{
  "n_experts": 8,
  "d_expert": 512,
  "activation": "gelu",
  "n_kv_head": 8,
  "vocab_size": 8192,
  "norm_place": "pre",
  "positions": "rope",
  "rope_base": 10000.0,
  "warmup_steps": 317,
  "schedule": "cos",
  "final_lr_fraction": 0.0,
  "batch_tokens": 131072,
  "doc_mask": true,
  "dataset": "wikipedia_en"
}
Below are experts of layer 6 (counted from 0) of a mixture-of-experts language model. Rows are named router (the router's row for the expert), up (a neuron's input weights, with its number) and show model dimensions 0-63. Each number is 128 + 24 x the weight over its row's rms, rounded and kept within 0 to 255.
Before each expert's rows: "gets" lists some tokens that make up at least twice as much of what it gets as of all text. This comes from a sample of Wikipedia text that the model never trained on. Tokens count by the router's weight.

# expert 1
gets: " and", ",", " with", "ly", " well", "e"
router [139 118 155 151 145 132 163 129 138 131 121 104 125 144 140  98 160 167 118 127 131 175 135 140 114 102 123 108 125 130 127 115 120 122 121 100 113 124 119  97  71 136 114 143 152 144 136  97 145 167 105 122  98 141 138 167 147 148 119 115 102 150 111 113]
up0 [163 149 143 121  84 124 159 111 116 116 149 133 128 114  89 111 102 198 145 136 145 172  65 110 102 105 136 138  95 125 172 106 159 147  92 157  82 123  75 133 103 155 141 104 142 112 132  82 134 117  84 104 134 110 134 158 156 161 155 162 128 110 142 103]
up1 [ 84 102 140 124 127 133 139 165 108 158 145 133 100 105 150 142 160 104 158  69 113 164 113 140  80 141 121 132 135 141 132 133 114 142 141 154 138  83  82 117 143 165 150 154 158 129 142 145 116 146  91 198 123 106 135 107 123 146 201 102 142 128  95  84]
up2 [ 83 112 121  79 177 119 121  91  99 136 166 163 136 134 129 147 107  98  99 136 140  90  88 122 153 149 140  86  99 100 112 124  67 160 175 148 114  90 135 133 123 101 161 149 169 104 142  86 104 117 117 102 119 146 147 146  95 129 124 162 149 153 146 104]
up3 [150 110 116 132 148 146 131  97 166 139 121 123  68 101 149 114 151 121 134 139 135 147 140 140 149 147 104 106 144 162 107 155 129 138 146 140 137 130 102 150 103 103 161 134  94 109 164 131  81 136 125 173 101 109 123 134 135 161 142 152  80 118 137 141]
up4 [131 142 137 110 109 134  92 129 172 120 105 151 111 104 135 128 127 179 153 156 148 146 161 115  96  76 117 188 116 117 127 118 134 124 102 114 103  87 158 136 146 158 127 126 155 134  99 102 122 144 139 164 122 156 142 104 122 113  86 122 121 156 145 144]
up5 [127 116 119 106 146 118 149  91 134  98 104 152 108 119  94 103 121 130 162 112 167 124  95 133 135 113 157 109 127 123 126 111 114 117 104 124  93 125 111 143 144 157 113 107 175 193 182 132 126 147 120  94 112 104 101 118 137 147 143 103 139 125 115  95]
up6 [ 98 105 112 107 126  87  70 104 107 119 119 162 119  97 105 131 169  98 108 122 143 132 149 157  86 136 112 110 155 107 172 117 109 161  69  86 116 125 119 156  73 140 152 143 159 126 143 137 124 103 162 125 125 196 122 131 129 121 174 126 153 123 130 139]
up7 [195 118 136  91 110 112 101 124 140 131 145 111 128 106 126 125 158 126 117 166 171 120 125 153 136 123 128 130 138 113 139  93 130 161 104 158  98 126 151 127 128 160 122 100 111 116  94  72 116 155 102 127 127  72 114 113 134 154 136 100 135 182 128 133]
up8 [138 113 104 126 147 129 155  87 119 138 134 123 125 108 134 132 116 101 122 134 146 115 127 141 117 110 146 153 160 151 143 155 143 145 156 118 126 122 141 150 127 161 126 140 157 170 155 163  97 134 125 138 178 131 130 109 168 117 117 123 140 147 150 100]
up9 [100 125 151 104 124 123 147 176  92 105 106 134 124 124 114  95  64 172 165 142 125 161 154 147 116 119 122 122 156 113 107 139 117 106 112  98 146 117  83 118 159 173 155 130 115 156 133  89  68  98 120 131 119 127 136 145  81 153 128 110 108 174 127 135]
up10 [119 148 113 144 125 137 139 105 148 107 168 144  89  90 168 149 132 147 149 126 117 149 131 117 147 133 118 107 134 139 131 120 112 134 138 104 142 113 138 121 140 148 124  98 118 162 149 178 121 141 129 134 123  92 127 131 136 169 134 113 175 109  88 119]
up11 [103 144 135 102 113 119 135 111 159 134 134  70 100 138 126 158  93 156 125 147 164 140 109  83 127  87 152 123 187 149  96 159 149 111 140  82 120 164 137 133 127 106 129 108 119 174 145 126  99 115 118 101  91 131 124 126 120 121 143 107 136 151 136 141]
up12 [116 115 111 141 135 137 149  92 130 132 129 126  96 136 160 165 112 162 121 146 135  98 141  88 167 125  98 126 163  74 107 149 113 128 148  96 113 118 109 150  89 171 163 111 112 116 167 140  98 120 127 140 100 120 136 141 144 117  90 121 130  92 118 130]
up13 [137 137 130 127 121 117 140 108 188 147 100 101 114 142 130 123 128 148 176 138 100 106  94 155 140 133 108 162 126 110 131 132 101 134 138 117 123 112 173 127 111 172 162 131 165 158 119  97 109 127 154  84 107 152 132 149 105 121 114 135 123 156 156 145]
up14 [139 112  85 135 131 130 131 186 104 115 155 150 110 145 110 131 140 181 132 145 108 133 156 141 155 128 123  95 107 107 155 139 144 140 157 149 126 121 165 145 125 140 141 116 100 126 112 165 109 109 153 115 113 171 111 124 128 162 105 129 118 129 108 105]
up15 [149 110 147 150 173 116 132 158 113 111 124 106  96 132 110 130 136 120 148 134 127 136 116 123  89  97 131 124 199 111 129 148 144 138 129  88  96 179 152 124 109 137 151 129 145 124 149 102 146 126  81  97 131 125  87 139 112  85 131 130 100 136 158 131]

# expert 7
gets: "1", "0", "2", "3", "5", "4"
router [ 87 151 114 123 130 127 120 118 158 155 151 140 100 131 140  89 112 109 152 178 154 100  94  92 122 135 127 148 124 171 139 130 118 156 136 119 131 152 116 124 166  82 117 142 105 113 114 106 122 168 181 111 158 137 123 125 148  98 150 126 122 138 118 119]
up0 [112 145  78 120  99 152  72 110 119 113 119 162 132  97 130 126 151 128 130  95  99  89  82 136  68 121 135 127 111 134 102 108 122 100 136 113 134 117  90 141 102 171 136 127 122 148 124  84 110  81 112  91 110 147  95 101 135 141 195 125 167 138 147 111]
up1 [140 125 104 131 145 126 157  68 181 124 166 113  90 162  92  79 122 168 127 107 105 122  85 101 112 175 145 179 128 132 124 138 145 165  87 205 130 114 111 124 103 138 103 113 146 118 176  98  96 137 113 134 141 165  85 130 127 105 154 154 144 150  95 132]
up2 [180 107 172 111 174 143 112 127 137 101 114 127  91 146 114 140  81 130 145 149 155 137 101 125 143 104 141 129 141 163  88  99 109 142 119 111 163 129 123 156 101 141 136  98 128 138 173 115  94 148 138 189 122 157  88 127 132 157 143 164  65 141 157  90]
up3 [130 118 147 122 153 113 139 111 177 132 138 127  99 151 111 156 126 124 140 124 157 107 150 129 122 107 144 148 117 156 127 129 101 208 119 159 140 130 142 124 133 164 120 142 157 100 144 145 138 147 126 124  86 142 111  78 144 137 159 163 136 153  89 147]
up4 [189  80 152  86 137 110  88 124 101 129 162 152 134  94 158 110  91 158 119 155 155 122 127 138 128 101 112 120 130 155 135 116 130 166 128 119 149  81 146 158  97 155 142  80 155 119 130 147 114 152 128 132 146  95  79  74 133 172 120 156 104 139 137 166]
up5 [182 152 174 123 143 105 134 102 183 104 178 100  98 147 135 116 146 174 189 106 142 153 150 115  82  60 137 144 171 108  75 101  98 131 125 150 137 116 131 138 158 122 145  91 120 136 117 129 188 150 103 158 139 113 120 135 109 104 143 115 131 154 126 127]
up6 [129 153 116 120 164 110 108 148 131 132 103 135 101  96 125 131  93 105 125 170 127  95 114 136 145 159 146 163 101 139  99 126 118 135 168 122 132 133 117 163  86 167 157 116 102 125 115  82 142 113 164 129 144 140 124 131 114  99 147 131 107 122 105 124]
up7 [162  73 145 111  78 106 105 158 112 154 145 127 141 126 140 144 139 120 131 118 141  82 120 109 141 113 114 121 146 130 144 137 111 172 143 135 143  57 140 136 126 133 132  90 149 149 126 132 130 131 124 109 164 118  74 110 137 203 142 149 118 125 145 156]
up8 [131  86  77  80 171 154 110 137  90 130 176 125 165  96 120 100 135 129  90  97 122 127 100 146 111 118 154 123 136 155 134 110 170 117 152 132 120 131 175 110 104 116 112 157  93 126 115 149 148 126 143 144 121 177 131 131 154 146 141 104  81 143 141 100]
up9 [132  94  85 136 137 115 118 123  90 103 102 123 124  67 135 111 157 159 152 163 114 158 159 114 141  91 124  88  98 155 141 143 105 120 119 135  60  83 151 167 120 133 123 135 109 150 139 156 135  85 152 138 106 165 152 112 114 144  95 135  92 111 127 109]
up10 [ 80 139 160 142 135  52 141 127 164 144 186 141 115 116 171 134 158 139 190 121 111 110 137 131  91 111  97 107 158 145 171 182 113  99 109 128 154 156 135 138  98 155 106 144 118 109 113 102 104 134 136 163 159 167 129 160 149 120  91 135 130 161 106 126]
up11 [100  71 157 146 109  96 123 154 154 103 148 156  73 129 114 159 141 110 153 130 153  79 148 147  74 102 122 127 134 153 151 139 130 180 150 113  88 107  89 126 153 169 162 107 164 123 119 144  90 127 142 104 213 140 109  89 148  89 131 122 126 158 108  90]
up12 [122  73 136 113 147 142 155 100  87 101 173 137 103 105 113 112 117 116 133 118 150  71 161 136 122 116 110 183 113  72 161 118  89 129 152 139 122 152 168 130 106 148 148 148 135 130 133 148 135 166 133 125 115 173  95  87 129 166 119 118 102 106 118 122]
up13 [146  98 162  58 154 107 138  88 189 127  98 121 115 103 144 120 118  84 171 164 162 149 145 158 172 136 127 147 101 111  95 145 103 164 122 131 136 118 128 164 152 132 134 143 160 185 144  95 105 122 129  93 159 118  77 126 146 136 127 158 130 106 128 122]
up14 [146  92 116 162 116 110 151 144 121 106 149 133 188  97 160 131 120 114 158 125 124 167 158 112  96 102 150 172 166 146 115 139 141 147 114 156 162 150 102 166 142 140  99 121 163 129 139 114 138 151 120 188 142 104 126 120  96 113 126 141 133 119 161 151]
up15 [108 106  88 129 115 145 155 161 130 128 126  80 154 129 118 111 113 116 185  86 142 154 115 126  87 109 136 125 125 138 112 125 103 133  89 126  89 139 150 127 119 120 161 105 126 137 102 114 138 145 107 173 108 176 168 117 140 116 124 120  91 163 166 126]

# expert 2
gets: "ing", "ed", " the", ":", " of", "d"
router [124 103  89 145 138 118 113 175  80 117 115 119 160 121 113 134 132 103  83 151  72 119 118 178 118 103 135 118 139 126 160 133 164 153 108 109 108 156 116 161 169 150 157 122  94  97 137  99 131 118 136 106 149 134 145 152 103 151 157 138 159 128 114 134]
up0 [ 85 133 139 105  89 127 138 109 106 180  98 156 105 115 128 161 166 139 128 174 106 105  80 118 154 146 149 106 131 131 116 100 145  95 132 107  99 147 137  91  96 147  92 112 137  92 142 121 116 161 167 154 145 138 145 147 108 135 145 136 121 198 167 117]
up1 [120 133 116 124  77 128 162 124 123 103 148 107 110 119 154 103 121 136 117 126 150 168 102 138 125 118 136 148 121 135 164  93 123 133 100 122  99 151 173 126 126 151 175  89 131  91 141 163 163 122 180 143 152 133 144 112 141 144 159 148 155 138 165 133]
up2 [160 111 100 144 176 123 111  99 157 120 131 160 145  77 180 114 119 131 181 109 116 152 118  69 126 105 135 140 141 126 157 130 115 138 138  75 127  95 161 153 148 135 175  74 133 136 180 101  97 168  58 111  91 142 103 120 118 151 148 136 141  95 126  90]
up3 [147  75 127  71 125 132 144 133 122 112 139 129  96 141 137 138 117 147  80 116 117 125 135 139 158 127 138  98 140 120 111 162 145 164 100 107 127 126 135 121 151 129 128 113 112 129 102 128 104 112 151 130  91 117 105  96  82 136 117 121 115  89  78 129]
up4 [103 141 115  77  97 107 149 106 120 127 122  92 131 120 161 105 158 176 163 102 116 144  92  90 113 131 164 121 125 144 112 155 145 185 104 143 108 109  95 151 144 106 180 123 132 137 163 137 119 126 138 100 133  77 130 102 118  97 104 199 140 111 148 138]
up5 [160  95 127 127 137  89 128 159 104 141 134 126 135  93 113 103  90 106 175 100 138 167 139 135  83 108 140 119 180 103 154 112 120 131 136 119 108  90 115  99 164 131 135  92 126 134 108  75 173 122 127 125 151 120 113 132 134 146 136 138 133 135 181 133]
up6 [122 111 135 140 121 104 129 116 160 112 147  83 110 130 120 138 139 119 113 117 142 165 135 137 103 146 110 130 140 144 138 101 106 133 103 101 143 122 138 175 139 143 123 137 126 148 130 103 132  96 148 108 119 127 124 138 119 124 134 133 148 131 123 161]
up7 [113 162 137 143 135 109 102 126 143 144 152 104  93 131  83 170 126 143 168 140 141 156 103 109 114 137 102 145 143 105  99 113 129 133 109 176 100 148 125 114 138 113 122 136 132 108 113 162 170 157 129 174 151 116 108 110 101 114  97 157 137 164  95 106]
up8 [162 112 134 140 138 120 154 105 137 136 165 140 124  63 175 145 110 134 106 152 131 105 112  96 120 123 127 140 165  94 146 134 114 111 127  92 151 119 138  88 162 110 165 112 106 133 161 145 141 159 127 132  80 145 158 112 137 174 115 110 108 162 178 134]
up9 [104 139 115 129 118 110 168  92  99 157 133 113 159 105 163 117 101  87 128 147 128 144 103 128 102 129 149 123 160 147 101 127 144 140 150 120 166 105 139 173 123 156 135 114 126 151 169 141 127 150 127 133 130 122 143 125 139 168 102  94 124 148 148 118]
up10 [101  95 121 157 169  92 111 101 113 129 122 144 154 103 180 131  76 105 108 162 123 110 136 171 141  98 159 173 150 114 126 134 149 168 108 108 149 117 105 135 119 135 125 123 159 122 148 122 100 118  46 138 135 137 123 123 104 114 166 152 128  90 112 140]
up11 [143 121 174  91 155  82 104  97 146 116 175 109 154 126 135 159 151 145 116 139 128 126 138  82 116 153 171 131 120  98 120 110 135 115 139 138 126  72 132 155 145 137 138 129 125 149 127 151 124 146 123 174 148 140 109  94 112  93 125 121 114 120 136 149]
up12 [136 139 101  90 130  98  89  95 137 113 140 157 130 116 111 148 136 136 134 118 134 155 114 121 130  90 151 143 110 106  85 163 152 144  69 144 115 117 133 111 104 121 144 119 120 116 122 120 100 118 123 147 105 146 126 134 106 125  94 169 149 144 122  89]
up13 [164 111 108 145 157 111 100 151 132 132 135 118 128 139 148 129  78 119 149 156 104 119 114  84 123 143 154 167 142 146 130 140  96 147 129 103  87 116 133 116 131 117 109 126 117 122  94  74 135 164 140 112 108 143 129 132  90 115 138  82 147 126 126 151]
up14 [118 160 150 136 100 130 131  88 141 127 154 105  97 116 108 165  86  99  66 106 147 119 139 170 124 131 127 159  77 111 140 154  89 133 112 157  96 128 160 126 132 122 126 136 161 128 144 129  75 123 120 116 114 122 133 121  68 129 106 151  94 126  87 136]
up15 [157 150 119  95 112 114  89 152  98 122 123 138 115  99 115 134 118 126 129 139 136 152 111 134  97 100 119 124 158 133 144 142 152 162 124 135 127 118 146 149 103 144 115  84 122  95 170 103 131 113 110 127 144 136 116 117 109 117 160 131  94 162 110 128]